From a checkpoint of a small mixture-of-experts model trained on Wikipedia.
Size: 8 layers, width 448, vocabulary 14605.
Experts: 128 experts in each of 4 layers, 96 quick GELU neurons an expert, 8 picks a token, a softmax router.
Training: a variant of Adam for the experts, 310M tokens.
Below are experts of layer 3 (counted from 0) of a mixture-of-experts language model. Rows are named router (the router's row for the expert), up (a neuron's input weights, with its number) and show model dimensions 224-335. Each number is 128 + 24 x the weight over its row's rms, rounded and kept within 0 to 255. Numbers have three digits each.
After each expert's rows: a language model's description of what the expert responds to. This comes from a sample of Wikipedia text that the model never trained on.

# expert 12
router:153120142092127154103159111161125111132118160101104189102149149111111100127141121138132124120120163134120141131128150147123137127121069086124111144156110115125137145100138093165162128126098081108132162104138142150099125103132087096149163122088134136121109116127130117166130129119149191140143150153121122100104155103167143135144114144132
up0:059100111136168147171138117136166113131123173148114156129139091117112080109128131135101140138114124135091124131102126125140162155141169113126165160139122135149137151161104103137132136108199107131138120114114134178115178190119127110124122139114152110163161115118176160129097094119142164112120135125080161115140122139157169120130096124149
up1:101116157105141109108121126133174106099180124114137159103129164083127136089158121186126122128071164123152161126134148171156126150100100134102131117129148132133112118127161126097078138111088130128146104136156130140117113155123091097093176095103119121138103111132124138118158154134126142133146108144141145115124137102129141161139142127104
up2:124094149096159163175113104156094110115120142105113133110147117127138135129135125163086143133145132130130128108122148121126096128196099111121154121171110102172154133088072121120170129148092129085122111136040093130081124132101138131121143154113138152087141135111124113131126158106133161146159118132105084125110138129120117127093124130153
up3:201130096148137129080139135073149137114170116128136137113192145090121087139104138131117145127128145133122147146093113146110128091116181094147085101123168158100124147130175086104143121162163104171125095142158137127053167095113121141140110110079133136142150123125135100094131095124104165127075111082178087149109133140062128145154119121164
up4:134195074137130140120130129121141133137123139129125092087126118130126122134153101130091116114152110128134169112171146143117157119108116060139137101129123104142129105177152107149110139076156113190156159128128143125062120103130117132159141163084106146090162141081107126145116108087122164095104127130149072147142130136161152124138124123172
up5:158123147142128104146131120133131130115164103128137100125124158106162107131115153153140173144113132121157136137137167198121115126093106127140121111147137049108108150106109122141149143100114117080155135147097138151164116145133150115078112101138133100111119123136149151118116119122162088109134168156129147102102111089143151134136129118111
Description: Table pipes, field colons. Column pipes in election and succession tables, plus infobox field labels and separators like Born:, Headquarters:, Education:, /, and date dashes.

# expert 55
router:147153111109196160120141149115111102104111136125191146124152122115105105137120144109067082098102135095104143148137157127077112103115073124143099141139096100133145121116130089172150168146122106111143179161148115132126135116150084141135105107072133146128111089126119105150151117089166162120122143156130096060115150128116144155145129080143
up18:184128111135116125096080114112133115118129153153128139131155136154113120150096110130152178124132141107104171143165136143125153122106175142144114097171153116074134138104153143108093124109139121114142123147201103186156115120157134143160094118135151105145099120111166137137120092177118080140147088133154133097177110099116124154144153152177
up19:124120167118104125165168106136156138124187125130142120096124128186159132146077143117142101123135127145123120101150116110077123133147110103191122139112085108139151125115103108184122135139121118110140137133136120073138128134079125153144165155133118149114137110083105128102124145061148100109124135127122099145038138133119116136152132119131
up20:103149139083137145138130102150091114131165175127163143106111140126166130138149127099082135111117138122105175119167124110146150160117097118145118141163125118151146145097125154132156164061137124132186175127109125129121084095132096120123173150165145115119109113106134133162096116094106125122118101156180123116098115136128162123108142130183
up21:175083122126153146118139191149174130119119158126178132141161102123098121108145143109088074109139139115112132149100168129156089102168142173101123111120127136101139117168155124130093140149117143134126139196118102111135154133147116121109130119121122153133121081090108088115161121089101142124107150198118149148167195090165121124160118069119
up22:162118109129129140073150138139184088152128146120163147102196164109114098099125151136097119133131142112113141158104177130110118105146095148072153118115124134122113130141156139128095138146122113116123177134132151102119139098135095152119171110110125169092124122139111144160135080158137192123141129143126085101133162131132120123138133118118
up23:127131140125117123065160122152111115108154138115118186112134161117191103146107130133145133125101141119107189129176115172123130150186130132120076086139120128114122182130124126135120160127107126122124108155212132125133070117102139143141141110110192115119115133173134180162156159126160110121081094110105137167121144126111134112138163099127
Description: List-item dashes. Dashes starting bulleted list items after a line break, as in notable people, See also and discography lists, plus line breaks before them.

# expert 15
router:158134117088150161076118167152137109098093128104140164110127136107161104131152144132091139109111138086107173134094157153121137138130111097124100110121097113097120160131149110164162155145140114143159149153149154122136134095160123118116107100106148110133103098134149088174142098117160164081113116160119096113104117110143150140177132115158
up0:169123079118133125161145143118142123110138132112161128096148143113123138115110106105098154111097164081119169161185136111111101134118106107132149134144144124129153117130147115122154133099121129143137132184130111127138145117122124127160155135124179116094136126127160140169134100125130156098122104130129117090117161107153134160138154110128
up1:182114130133144147134190109176141122087144138102142141110137118086135134117152146091156169128105133117108170199093143038118126128137106104122086100141137150174144115136132131126112124125108112119131105143126124163102182144154119108117104097148180126129119140126135134128130128129114141125095103105117161125076071100144137121161096112127
up2:092128125112159151120108150168106058106110131124148145095128121081112161145122132144080147107123142133120133142107135126121101144158099129121133128114096111169130163121129159128134140142128123105127140146128139145157128142155122116168142145157161133083120106107140131104162139095139112150150153145130159116150140121148136121125129136108
up3:125164127118158146143163119122115127125116115095185155060191129119146077136138088151122153093146159088115171146103128160123119124126086096156117103149095087135153171128151104158132111093127125144145104155129137144077149120155114084143152119119119133097132109109128122130135144134132172090110126148115138140077114145152153110146145123129
up4:118169120123154147139147137149141133145144122138144136122166148118110093140153095129121105131163145123106144125093148087123124161135158124128109135142147108169118127163129138133116147086173106125167145124123141167100154126173124093122128101127162129125114124112129070138120140109121133121100134146126147084165164088123147128113120134133
up5:175159095140150109124149144139149122135093143154156178098158169096081099134167154137098105109109117088111169101156140118158105149096115130093099122124134118090149124120152081169135141168093142102124157128103116162108097109136103103178145110097135141106099111157191127143131168127092162121115133146140135074097133148127153140158125122145
Description: Mid-name word pieces. Word pieces and initials in proper names, titles and Latin terms, such as Liter-ary, H., J., plus wh-words like which, what, how.

# expert 2
router:141141145091156156092103123137146132106108128092145157093136157122139100151132134131118118100102143082107164145113167151115122135117130117158116130130102111096141155130153114130180154124137117170141149188162119147139103106151125115145132096103152118128121107091150108165149099117177134069125116153151111090102155126156181143174161109143
up0:129099107131143148113124130190127101142143152113193138084106116136133159140147166105145136089098108129104105136082143148169198158093128128105091110103117127097118119178101094086171142106144090147136138144113141152164120161148124104124109082138114075130136117103111137140136165118125124090127101116140141130167110131155151114199127147130
up1:145129114129142111103128172125087113129123123109178130082132130143101112164095153126129106101075201127119108166120137090145106093134112116121154177144115111121122114114176103128104168172123128142134118133148163081155163153139113145137128127161093114153136137106143131105092102111131125121118094126171115161103129123116121159106173132127
up2:125153145132129108123097119168169141051120142145130147128163131131121127118083139109106175119111134155126177187159126102115129115119149116133093186137147094145117137079132133141142165128093144159139154123141137095142132108142107171164128111130136113102110162126103159124147062137148118169091128143121132127148115119120133160117146138172
up3:097103152133138128135142093094150126121116121108122150115113093075134103149173124132152109133110131129116115148102116100054133105126133138148107090162122108156086139096125132143112125120093127085122145155130094161157136114155111079107090162174181134128135150142131082191125130121129135133094093139169142128095181089109108122139093152159
up4:175170132124151137106133155165126130097136123092125138118118147128098086124129137137110163129135145131116157151146151186147117070122115089121122127154138110141158108119121104128121144127135135142140148147140146127153106139139127126154128067145119120156116112145174124138114151136117119157124138124092137144123162127076130133110192130105
up5:186131123115121126126137153142099090134105131139157147101147138092081068143138146098101096082119152126102147136189132148166111087150101148124108103131131109082120136132174132163127131115128118106125094139138136126085112103165120104182146113118132135090076137098190148135114126149113139088136128144148146060106182090142131111117143133138
Description: Roles and institutions. Nouns and agent suffixes for people's roles and institutions in biographies, such as director, school, lecturer, producer, and heading-final "==".

# expert 38
router:143167125126169136137124118166122115127138177094189144105155152090136116121177128132128099090120154096106172118143144108130103139131105126150129150170105089129149144133141117141130137120134109116147133156139095154133133135174126122137124104129163085131071058112136148128170145099130147142092114180143125086148132118146151132145132092177
up0:143152117124145174168102158128121148103139128102150146134117117130117086122139150130147078124115135106145074146115126113109140086107142124122076126127099081125103134134130100134105136149168139147124120100083151097066149124092133143139158130144108131112104110091110134140139161108109158107085164063114149142094132127130167140124105140135
up1:160136117118143149131117162104085108100122123102151116122129200125106126148117085119130135122169158134139134152154112140115088124159144099150155177168090097154125121102194120132104139133118123143159102126147138130104112148121135173182162114111102120064116112107121153150148146147123104097113135136126161179118133162142119125096175128132
up2:144150033127162127132153180104129102141126115157187132119094127097092172112155157138120109104077092128126124104189145134125110109164111117169132111155139141138126123154160163117137105117140140157179115139123132181166112114151134074162163131125081119140078134132131135112152115131113135108139113120206112118171180125124140129119141080157
up3:147157096142123117069127097151136126159121103134131140097179105121112123137104082124113139147133147131110215100104106167131170138124117118123200123187128116084131144115156141150115117130135117135129140112198144090101127132122114153128110138143126106100126100124132117128103078166124130108107128134122148097116119166152111118144127164127
up4:122098130100099151161124121158129113109140153089119131104105114157174086106161113142164134140161134123147138128091123144125118168143112135147158122116114098150140153133157117125166118078070127125122116131085133141119144161149148104100151101147123108116162129114124126099149131118150131103096155115135144168147137100164129120174124090149
up5:107147149123140135127109137086115086110122107138135143125131152058162145134147119112110121115110149117115094134146114123106128148131150077147169159132129066175096120103136135142136131137121127096134110087184159123090099112090127163111145141128133140073121158121122107156108155101184148115135125136141096122164106114099134136126148100102
Description: Prepositions starting phrases. Prepositions opening time or place phrases (in, on, by, for, at), often sentence-initial "In" or "After", plus "following".

# expert 20
router:129147114085123157090112144145111111116107137115148138113107158103106122117146129122081116115106142107107135135108167135108148121122110112145080131133105083096132179131129093166178156139115106107149125134161127137107077092180106122152162086093122130155111114120132112152149120117156141089111153140138086094113107135148159157175123089128
up0:126147110127138140156162165140116097127133143131148142127117095129121120133137172135136122133108137114142123108092178190092108128095111081089150125155122121100181104141097103119162156088117127131149118160153099199124141124138123088109143089099113122110121126119169112152123144104110123122109127097113102082108174097164112134175114141148
up1:149120087105135140097142130136134127126106097125145153074124101079143144140152154132149136093138146133092134108133171160145097125094093155141122110139101133100128158125133136164120134113130109123130101112166149186147177054123107125159140111075106126152070144108161116155175140127120155154084107122105138167121110091108112141180109145129
up2:109140133101148131134158162107121144103161160134157129110121150074108080137128133089110158115130156099104126135153196106144136099156130124134106094142126122123119120132122141127136173151084102117180100142142092118130098111166135111096154081173135117090112090108123114159183134080143107143086131162145111117083156081096127159138164114127
up3:123173140100146149127119144127148087162111134112131143084095091160108132136160131145095128097088152132111125104161128160165144104095082096136116106120116133122117120115080058100147154136101122145132162140130140156100121122169082176121085120138108155139145146151150106168153112109111156144109140115135101091156130126131147143118095114153
up4:152139151134167131098154119115125118133150183113157153094145164139109111160117143107125141122107151118112141172171156144110135146136119090139128161160100108133142141120157091153101158115108112150158160146184106102086100119149107137140115134103146128117114124107133120154133121101129128102141143143177134107098180112108134130142159136146
up5:162156131117145124142125172119126123107105151123136115111177146111122104091131144145155132119134139106135131147107155153110140148105127134100146142116138101092123154098132120122120142119087135156133095126156093138096099135141124129148125104122136149118075119097183120165185081117132138116143086164128111135128130082180137158117104131134
Description: Laws and names. "Act" in statute names, first names and role nouns (Joseph, minister, husband), and name pieces in political or legal text.

# expert 31
router:125125129086145135088155141148159096147115146116130168095113125117090130128168145134115098119088132112096138139140164159115157132122063094111103123145116135115149119110147092135143161117081114124151128156137083174143106097152071092138109099071116138110125135156158075146155098136163140139137125139157104099115107118143152154137143115142
up0:143171091128116119127159121154143140150138144120104121138136132138105138145147174155098093118107126143121132124084131131095137140179105136098115119115124137085137140122147087156143134190099121131123100105132093140094131144109146153136106113140107156070114133158124108177154150136107168126109151124159111129092183139133131129139073119128
up1:085129144115140113160167124108140067157107157144108146118132110125121188168121110102113087116122140126152127163141102102137157131131106126110160136140122145133162126102103115138088123122121130115157130152136100140128119134159130142097146162164147133103119115159130128134112121121135135098111148165177102106065129103104150125137142141145
up2:137135140138159130146076154121151132108164126114177186126151143099140147133106088129120125124102157107128159130159158125090109118129171132124116124171126126102146119096096126138126178135143118130111139104144133133135120117170132129139101132125168112140133129131103109106129134135157136131104137139145139103155189073090121154123133103112
up3:157111138109150119116158106121180125109145126126123119128163156110155127094105123131096135124101152122146173136086130094152166159093140142120078086137143151110155141140157116114134116103195134164139099156111100126143099111167118108085127068131144117157121107109166122122175131110125115089137063122136122104096096152098120114181142120112
up4:089145096101147159127172083131159141140157144122113137089190135175144135123129129117092106120148152139083129138093149134106099152142127148105111145114120149134124157124149127154148132173112114129116142115103142152056096091133125170093142105113104142068153089129079139157129143139124194116107162141151145109109198177125131142131096117135
up5:126158140111131164093162146141129117149158140114154140086108169151128077102148147108163113121103133117127155157131187169090139112157132110102112149175101101077165125191151118139102127087127133134156115127166138146128145107153114105142119135119101145106081132147137151080139124130091138114114136138146133175094115085090117154140166141127
Description: Pipes and semicolons. Cell-separating pipes and semicolons in tables and lists: songwriter credits, gene annotations, times like 4:28, and role; episode entries.

# expert 40
router:137129094100151128087094158126119108075089141103175150124166184102134109117115125100132135117114145108118155157104155143113163147129109129131134117154112101107148174106143107141145154082096120167162119109145138161147138096149095163169135088128178098123108112128133093143125066086120138097093121159151104117137098101109165150158157115150
up0:128130130128160150161090143139095100114118147107149152098175156119108103113102128097092130094168143109121152149143141143141090139139117122129113176141113112139116157139145127147131138126101128125125130146128097123118132158137129106203113106137187154069107104122131129148183151146145155138134134180140129110120165130162158142115134124178
up1:121117157111121108149152134098188155162113119125122118138194163151153087119139102086122048103163152098116158141128120143099154172116142178121135134130144157161141096060122079144118151155143130116115104153151128107100130148111143120105095110104111123095101100133118117147112108122126132144098110101114181104089132104131143128162102096154
up2:128156141132135130122108144122136091165116123118164166103085137122095142162151147099154109115143138096114141108133139116137111095166109121107141109141101095107091130112116109150125127171096112145141155147155097125124111117161145142114168113152124144114122130139163068176138088116118148126150148147144075081083134123136133134147141131153
up3:177133143122123126138149098140152133098182167134151173118131153104091105133116122139103144125073152129136144108127218113112180134113093109098149126156134155133158138084106111152111147119104127121162139140111131113159085087147081157145146139096138123137109128151141136141131122119133158117154177156168099124100114075136134123118179125140
up4:132109110124121130097109112135089131149095138112168139157121119094113122171138117079104106129107142129121139115093198119124184100137141100116170135164134142122146130122109135120105105138144139179125117122140067092128109123129085157172134123132147138111096150110115115121102131137129131112130074131148101134107121139121118105181122139121
up5:123103143111129216132129145134132088160137142109158128072082107101133081105120135128127135123147153139123102142134196135110122115119080124124104141123093085134147124132117104127116140094142129126114106119182107181120144138179091156113121076136086187086096112143146128132160118123135113121139123144166131124100097146195148135121181127106
Description: Word-final fragments. Word-final pieces like ore, ate, ure completing verbs and nouns (restore, woodcut, worn), plus prepositions around, over, across, past.

# expert 7
router:180156094089124159097164133127149078122093151122136146090111110123089115119166156122100097108103149113117169149135156150148157130101076112125099121133122110081135137145132084161124157142100108112155156128125148153129140112136091120155123127108132139127105122143153103161119108119099155137107137122166102114128116132158166129170120118164
up0:130118113139147175111164155147126161112146146137133112132163126105143100131089120131131094124153141129118130163127149131071104098122172156105140104153144130153157116137173103115110096098141131196126105189143072151117171156137115081153132128119134136086136132105115126143151097100138096134090122142101147120137151085164128142164165080172
up1:098167114105136119078104139118127090103127142116188127125103177133162131176080133136085123129156136089139165146112149128149129143106140120106064100115130147088187147128159112150122155142095124153133112156118092134129097147149108114107105104079164100118104123143105143122128118088124126093081109151147114151158132132157146118070134116154
up2:178136096139147107144093160123144140097140118107113111127138161118136074131099164110106155115148139134121145115149098119137108103145160088175082162146115114123107196121166109111136137124140122153137131175120122142113135112121148165104105125112171131092152137101115104192154125113140139103115135123082096138127126161123151145125135128160
up3:133142126128149136083112141122118137142143133096138122142162165142139110113091123082095118091141158110137143173145134131128067170157104119143122127120124137109147169136169128119139166138163126137125149107133139072127124130116107159134144099081173152102136148120085081180160145118157154111092137143096077152146116159110129139137159111125
up4:141161098122121146108157160128159129130133140117119116100121098155123130133170164134146130115139123129128113121137122144123142166114121086145087148100123123100140166142091117127142112091117133125121159097098164146129137084096149114088138123070091110125141154112118118140111142111111192116090170122126100144138099161110176122184110137143
up5:198112155104139125117132099150123154084101167122155143118116136118126097150054123138109172125136094125122143145117141073146120125136124144139102134160164118137115162123124151155135152160111138101145170109130094100083121114128073146128128110121110155092091120094126118129116160084154111068129101127165142110148134111128112148151172118144
Description: Taxon author commas. Comma-joined name endings before a year in species lists, such as Endrödi, Schneider, Baehr; also Phylum: and Family: labels.

# expert 58
router:142188111100172138116128107173106119100138152084166144104137158110132117129141114086131117085136155080117173131150138113147114133100117112135127136146115107119152145109170100121141153130101110137148115141165101130128119136145130100136112086104155128098099068111129123147161131101131142138103149165137118131130122129119155144153124107170
up0:155136139110128138176101146125124134152142117115142152123106143088159130157113122137135096154119167160166105087101139124076110098172108107093136098134110127113180134160102118148086126130118161133157122121143156097127170119137152114133134156102158141133113111159129112149120095079126136101130177155140078120086149119137105126095158130122
up1:139142111127096140154120119120106146097092120138120131140218119079097118130161122129125117137171138155139144141131154133115133092115131135100174131127128140148156119114146142119136122122135145105135159138163073149110084131186122151145100161093128140155130128099143130167078077173107128134150165135118125122164150141156109129130128139174
up2:130115168099130124150175137097122123130136123113147111122091132171111153147161144144124115123147122104151132155121134084123084109133095132188079144124120078139109098123137133136151150127066114079140125114134139171138132123119128123150111120137125157129137119092149119108089148111130131135131077128142118139099133095093131139109124107126
up3:150154099132118149125121132136111140139143134099120109110128117125150100136088095158136121136156139133108117098125169129047110098124106107105126118154120118128124141129142125137121128081129138153162110144134120148067132138114149174144123115102147138070149091092140105159129098128165128129138143127154062123078117144110119129135182111155
up4:165103113106087118180171165173148119138117140149160154130102123146109130148149135143132120100138107155116113138116157134094106086137105163117080095144100088113124138109142140139120159129157131190172152115160138103108122103123156160129135128125082162138105127095110146149139106088137119108117110171110095131124195075148141145169148132109
up5:120134134117149125134119129145100071119090130118138124125059147137113166137132120133125122138120126149139098092097120146106107114138099134133097113124103123098141155159121117139135106120100132128129112118092116101188164104088140062130136134160184128138156146175100100110142116115134125115144165158119059126103143148150130116100110113136
Description: Prepositions after verbs. Prepositions following a verb or noun in biographical prose, especially sports careers, such as debut with, win over, return to, found in.

# expert 6
router:170118141091127121126120153177151084101112161115161185120120139132147124141116106124127113110100146119091125157133140149099137126164120120109082152121105130099153139114138056138141163137112119118160170155157107141185120145131092118108103094147151110104090116143131114137152095100132137123116150144125142127146155082150148127181143116143
up0:089101196099120142108138124119153147125139090126111132130140092156106125126118167124133116118100120138103118075138101145115107167164091106143121187122117142116120115085168102124142132143121103064124141110112155121136118153115125142157145137100130118090148102161090091109131147160129118159165095136120129104094144175158140127112146120121
up1:155141119118156152110140182163140125127112098108161170102136146133113136102136140119144101119116128109143124127114140131100144105143109096140168172153139133135089139099120130115118123121119140107164156113141165131108141103158088111157134151123125140116058109141115087158119142100114165104114089132178123156113140126135129128139113107120
up2:104151114120155140152148121170118131114106123099110159106080138159113145144167174134161114111140164133107136136135124141118113111137105077097117153150102071094134148127107116140168085157166142117122096160091115126117191094123101106167154142121099124136111110150126116160166122086128137102115153125116141120132156097098126141122081124179
up3:142142131131125139157124148109110146135162122096146094118146145110114142156128134106130143122133121127135115129129154128121104108176131126150187116163124126116154117133149052135131144164131131174124155144127092128104158147146148157080145120102081142101096113142070111109116174138131134082152128145104098110158137142082112138119166141079
up4:126123095145144150134087114157156098143139140125111127119155150155136118142109093137125125131147130117145162133140159143116139147128120147133107102138142138100115141113130114155141133117126114120121120114117134164150193133128099096142148120126151138101070137136136111182127097116119161128102137111123148130154129097130146107132092139163
up5:131127144118130129132069128144135131103149114127126134141131145096124167147131113158111118119124123112142130114125124163125169159139143152125125148096140154111100126132114103130150117182081104063100162128137149153160119109110118071129120121149131108126101117145147102141109178134110139131115119152179125132162131117151158116165078108123
Description: Place-name commas, infobox labels. Commas ending a town or state name, table pipes and infobox labels like Coordinates:, Born:, Country:, as in Baltimore, Maryland or Missoula, MT.

# expert 42
router:145153113103144129096143139132140114117103128124123153101124157132126099123172146126085151106134134100095168131131152148108182151117139122141063117147107116088118175117156106131165169133107107138157159130137127175114070105154119148139115109105129125130115090173147125169153109102153154129127126132119082112105108110145151157160122121163
up0:105099106131173140145135125137097136108096154136129153103142158096138180120140115095139123114113118103121130121128147161107087104160108100136121168130101142127118106136102093161129167131088132142174189163129097155106136133140103110124125149111105159131100109132140058168106136131119127099141137138151112119139144122133134102117156152100
up1:120107116129149177141146138116100123113092162116136122115105133159117093114094134130123147140132141145107061135160170103151095110095106139165126156106108159136124130150114149102111152138142143179157125102125114094119161126131117156130059113135118161158107143087127124127126093135140150159101091111134104114138132158120142146148151119141
up2:147115081088122149102128173160176121144100158095168156117165139139097163103132162136089093098148171086108171124111183139108130101109097144138157132161094144096156143156165130146097151145109129157088162125113123147102135081134110131127142091082096140087082126109145122112140085149114171119125090124145128137172131130122114152124102114120
up3:135085082108141151146165129094160126119168159134123146102160094099173088100126157138101124106152122111084188139148166123122177184132153147138100116140132111134134145140143109106097162088139117136162125106140121118130138129144102141098150114054153096097113131146098156159165096096143127103136160129121143140093102139126149104125144155134
up4:137139110119140147097109116141104141109130156112154135115165159131175152122107168062136099120113142112133194183101138140074178178101093115099145168172112151081141137134141141158118108109118123171138127094136112131170144126125111136155096129105159136082115152107108109147116071108131135138126105131190131139121133136122126139108121136112
up5:135116098108145145143200114126122094081088131128122179110132145136126111154157130104092138113138140131083148139115145098058147148141113104140098145159093137150144157114124100159126159154147096124157174118128123151135135104139085127092127128117115105107063116107144108114120110114144135108148139127141110120147129149146157153138135101142
Description: Of after technical nouns. The word of, plus the and in, following abstract or technical nouns in descriptive prose, as in temperature of, distribution of, quality of life.

# expert 28
router:138159124104170120161143153143115098113105164109153166106108147138116099152124112127134144077097163127131134164139122144098140131169103114161144167145107109102130128113121118167156140121083118114168137139133154175142146142124122114130110131130118119085119120130150115140114109120135135124092116151185095146073120092134146138137143132165
up0:111095124120178127160109135134088102163129128102148123087101145168109103099146153100112141116067145126141121180114133142104096138079120126167119155136129114140128149124143107139129136107150100155171110095092184128123147110124145148157124118158140130129121111149119118169104079124131119150131113105132099132105082115134094163126142155166
up1:148107144137137109147116131184134114074123170110150117147143117125193130131112143146139118124110148089099150167095113165158156154152081103128142071108132128141112114112110090128121154158106130128153166171116100053160144180127131150097102105155153120116125128081148106110141121122146123141135124172160168160131150131151146124135164106151
up2:159084108131151116057199130131154158079168158112133147130153138106173085106129109095153150125140143126139132164129144108096133135163124102141135155150139119165097131108162136090160109102089124129134105124079159155096127142095137106113147138121117119096136147122114119118149139075097162171060076128106154152154118121145117139129152122120
up3:147103090116125141118102158164160120081113127112153131111138139124163159124141157128124123114152109116114150087120127099172117130160109110147125092116134107082133126164133099137170152170097161123158192178135121133135112137123132131124124126126177132139108089157118105130134105108118123104113139172128110133117121148124124166145139079125
up4:122168145120157116112105113121091074098152172135145138127111112143136145117143114125113135110089150141113139103097112112149181106101154137108093119138127145158139160105115147115120153177136137141182143109086148144176058089161115130090123103134110096106129122140098117098133110088124133108107124123085159093134105133120117139106127131182
up5:150134096109121132114164110109138141100176149091135129116128145124160075098124100135128149153150189156132144083110141107084131121145138101121152151135136127147139116125148141101151132129092113181145099194151140139100179152150129091087116102111116108144175094074126156142109121129138124167097143137148118144094100105170127152146135100139
Description: Census text, table pipes. Pipes between numeric table cells, and demographic census prose with commas and median, such as For every 100 females, The median income.

# expert 49
router:132151145120171149166114154142114094076112132106177155106131163136100125140121139124110110118088170084107139154132156104125116121114093115136079182167097121133150130117142115153114192120101122121149145176123128155123139107171065138147137097118140124114103105099118141137137113109113138080117149147131126113088147119122125158148143108155
up0:133135117137143141119105121106166128078153146122169129123182128105148158160123077152147139114160127111133142109146140098117125117166153075138170145187138127113133149146134111129119134118114118152145091063171133147139149095130147032135177161146152122126137136128089135121130157095166164099124137167146155155173151135122112143110092116098
up1:130191131136096088120115109176112123146139150109176124118075092146132156140127114170135136116111115130123144157137127085164125121154099121146110112108153112118145124172135134135149104129089131085132061128163156147147125135162151126105115122143117123136140116094156153152158142089109125168102155129150128128124132102154131098162121121135
up2:170181104132137088124107127149089128151123192067165136154055098133133107128155164154110161074113136102133142163141133100154133123133088104169087089126121105099119142168140103146146112142103124119149115152104175111152132170100161105112101128117124125142154127105129129137126151122100149139091148153148140164131099138146132137144102084169
up3:122136156125135128118143118131164098094083127129187140110132115117131119142110106122155161122082147141107153108156127135091139157107116149172131164165124108128124123077101133175135171106150091093141118115142139122157105095147090137126115168130113096151119123131120129111121139120131097067098137137140136088140126113125126121129173108161
up4:136089109137124121116126115132178136085110138138122163118166114050142103118107078092122135137109153122125232135141126118084167149106161149123152142177155118123102131077163146133111165088131115136127096149173122127095133115140101127115100134106173105147130136135104118119154103170151126113112162122132159065177160112116123127124151085115
up5:111172107126114118133119130122130126106116131133149148136124090124163136116126149115165094138116111087145128161124115121126150095150190130123087109115150139128148132139117118115145124164101140099131130117107093128184123172163117132111075128136141102115109122141136110118150129107128146190089140129131158150147138117132159103123066115121
Description: Row-ending line breaks. Line breaks ending table header rows and paragraphs before the next row or heading, plus sentence openers like In, On, According.

# expert 57
router:134170115102161135149144109153156130101144161104174183083163124089124107114143124103115104112101167075105206133147123104144137108123102141122111143159132127133161137104152092142152126135125099143172118138159085121114101137162110117110101106124150111132084098119142132149162137091144168148082144136135128097125124103121164138146122116172
up0:145083168117120128151157143149118115114116143126173125114120130118142147144084147147118135126087123150128126157097178122139142120168136124121105118109110164127127106126118116138081128135128130085137125184092099127155105147158090174141075115153148134129084129123156111126132074108117122126151134163105123132119137081112135130122165112128
up1:127145162111143160128106130134129116153119142082125132119099156131129124107141108089121113137099152095123129105130134110122123115123128146123148138133119132130121132123120153145092162151117132132121122170123130064135130130153135169091145082129101135123135140105103118108128173156155138132140088134127130113116142142173134134101149126086
up2:150136112133123140112149127128163120128094076139095148150072132118069153132091137132043136125106172140093103107156128147145142184101112116132174114126128125144083136133168127120112118132126098073137149122113113141145087121124111110117151103101086128153098175140137098127108126190180140134171132093099095101152096149169143135139080124114
up3:132112103136106144072085143133148110138127138154069119120143146114151156121150159132050147122104122125117134134103134197141201156124134103103105089130123141087117144108077093150194143144113131089122151154115121170144145141133114142125156109113133120110075143178143115138145097110149146133111153150158130159100130117122141167128092146117
up4:189122096135134126114169120133154110102120101118148135115125134056125166170174108132154159138092123133156093081136141143127110094139068096125122113141120121131169156138131075140186123137104114147150131105144157148134094111082121129162144158137143126146128102157145128113102133148127205110125119136169076161105112172107126132106099137137
up5:122122058116158143124116131175117137133070142122115164118125129112100093131099105080078134096127144128102117134137129104139122168082149126160137129129123117147106127122121117129143179137121104110124146133102119132108160105093082148113121116108102112103158169104133098147097139111160153115179138112154147078214137156170173123116137121114
Description: Prepositions after verbs. Prepositions after participles or nouns, such as known by, album by, ward in, born in, located in, during, against.

# expert 0
router:122142090096139155133108167153166105114096143110164148092142164112100133138160132113084114094105136088100157143131174136113138144126122117121105118150092098104131154127154114170160155115118103136150136143154141136105108087165096125132151101094111110130114137122120104154153121138147166100133145144156122090089129128153159156166147111155
up0:108121152095161125133103102194133116133100129120147158097126102189101121126116150123095115086143148141122138129115127145167086113138066132133105115132150102115113126123138106137142144147150110106143094126178133159165132105188060070174124115118170148130141124125160137131126128161120159145091103128165113074133126114120131143128083116161
up1:165132142119129122120098109134117111138135140152132118127147104110123144168129092081119078126102124107116150176156131095086167119157111122128091128123138133103167119157130110108125182103122123104163126169140139126150158123175043116108098154158153114142078131106133132162102075068115133135073123117150143125106108088123146167158138115150
up2:118188109126129144074154153117127095159113163119137143130120146120158122152107111144068127130139147115135121128131141175108136153123143121116137133101103114130169134126164126161144134111132147149182144110112141102129124082112113109089189145089128132117124119138089118160124110054146112113142164140123111118164170116150170132119171129121
up3:097088085099133127144124154101128108096119159128136127094116107118122119178134104123074120126121165151114137115112156087151142115130161133184116147150122105108092161100163135138127139119142099144152118098170102093139083113153134139131124144147173096140146126097104131114128106142141123102104075159140090153146139140074142116107163153153
up4:131176146121129157123112187143106092175143124121172115131124131127120140174155161123102124118157152100124172111112098135096088158113118105142106102132090097127108151101144161122157128090115088123132096099157105144130103135135122136123159123094167163080138139133083127117148123122047148144151114134121141092103141123109149130086128135122
up5:150204146095130127130102155153125061144161102097159121089122140144131143148119129097133123109145202079104150153082098131101089159115117133156146147120105111174153137107208085140164131122128095164122101110131143129102136145115135112130169062106117151100128101087144081113150116110124100106103127160158112112117138125117125138195162106139
Description: Person role nouns, first names. Nouns for a person's role or job and male first names, such as architect, painter, director, character, Thomas, George.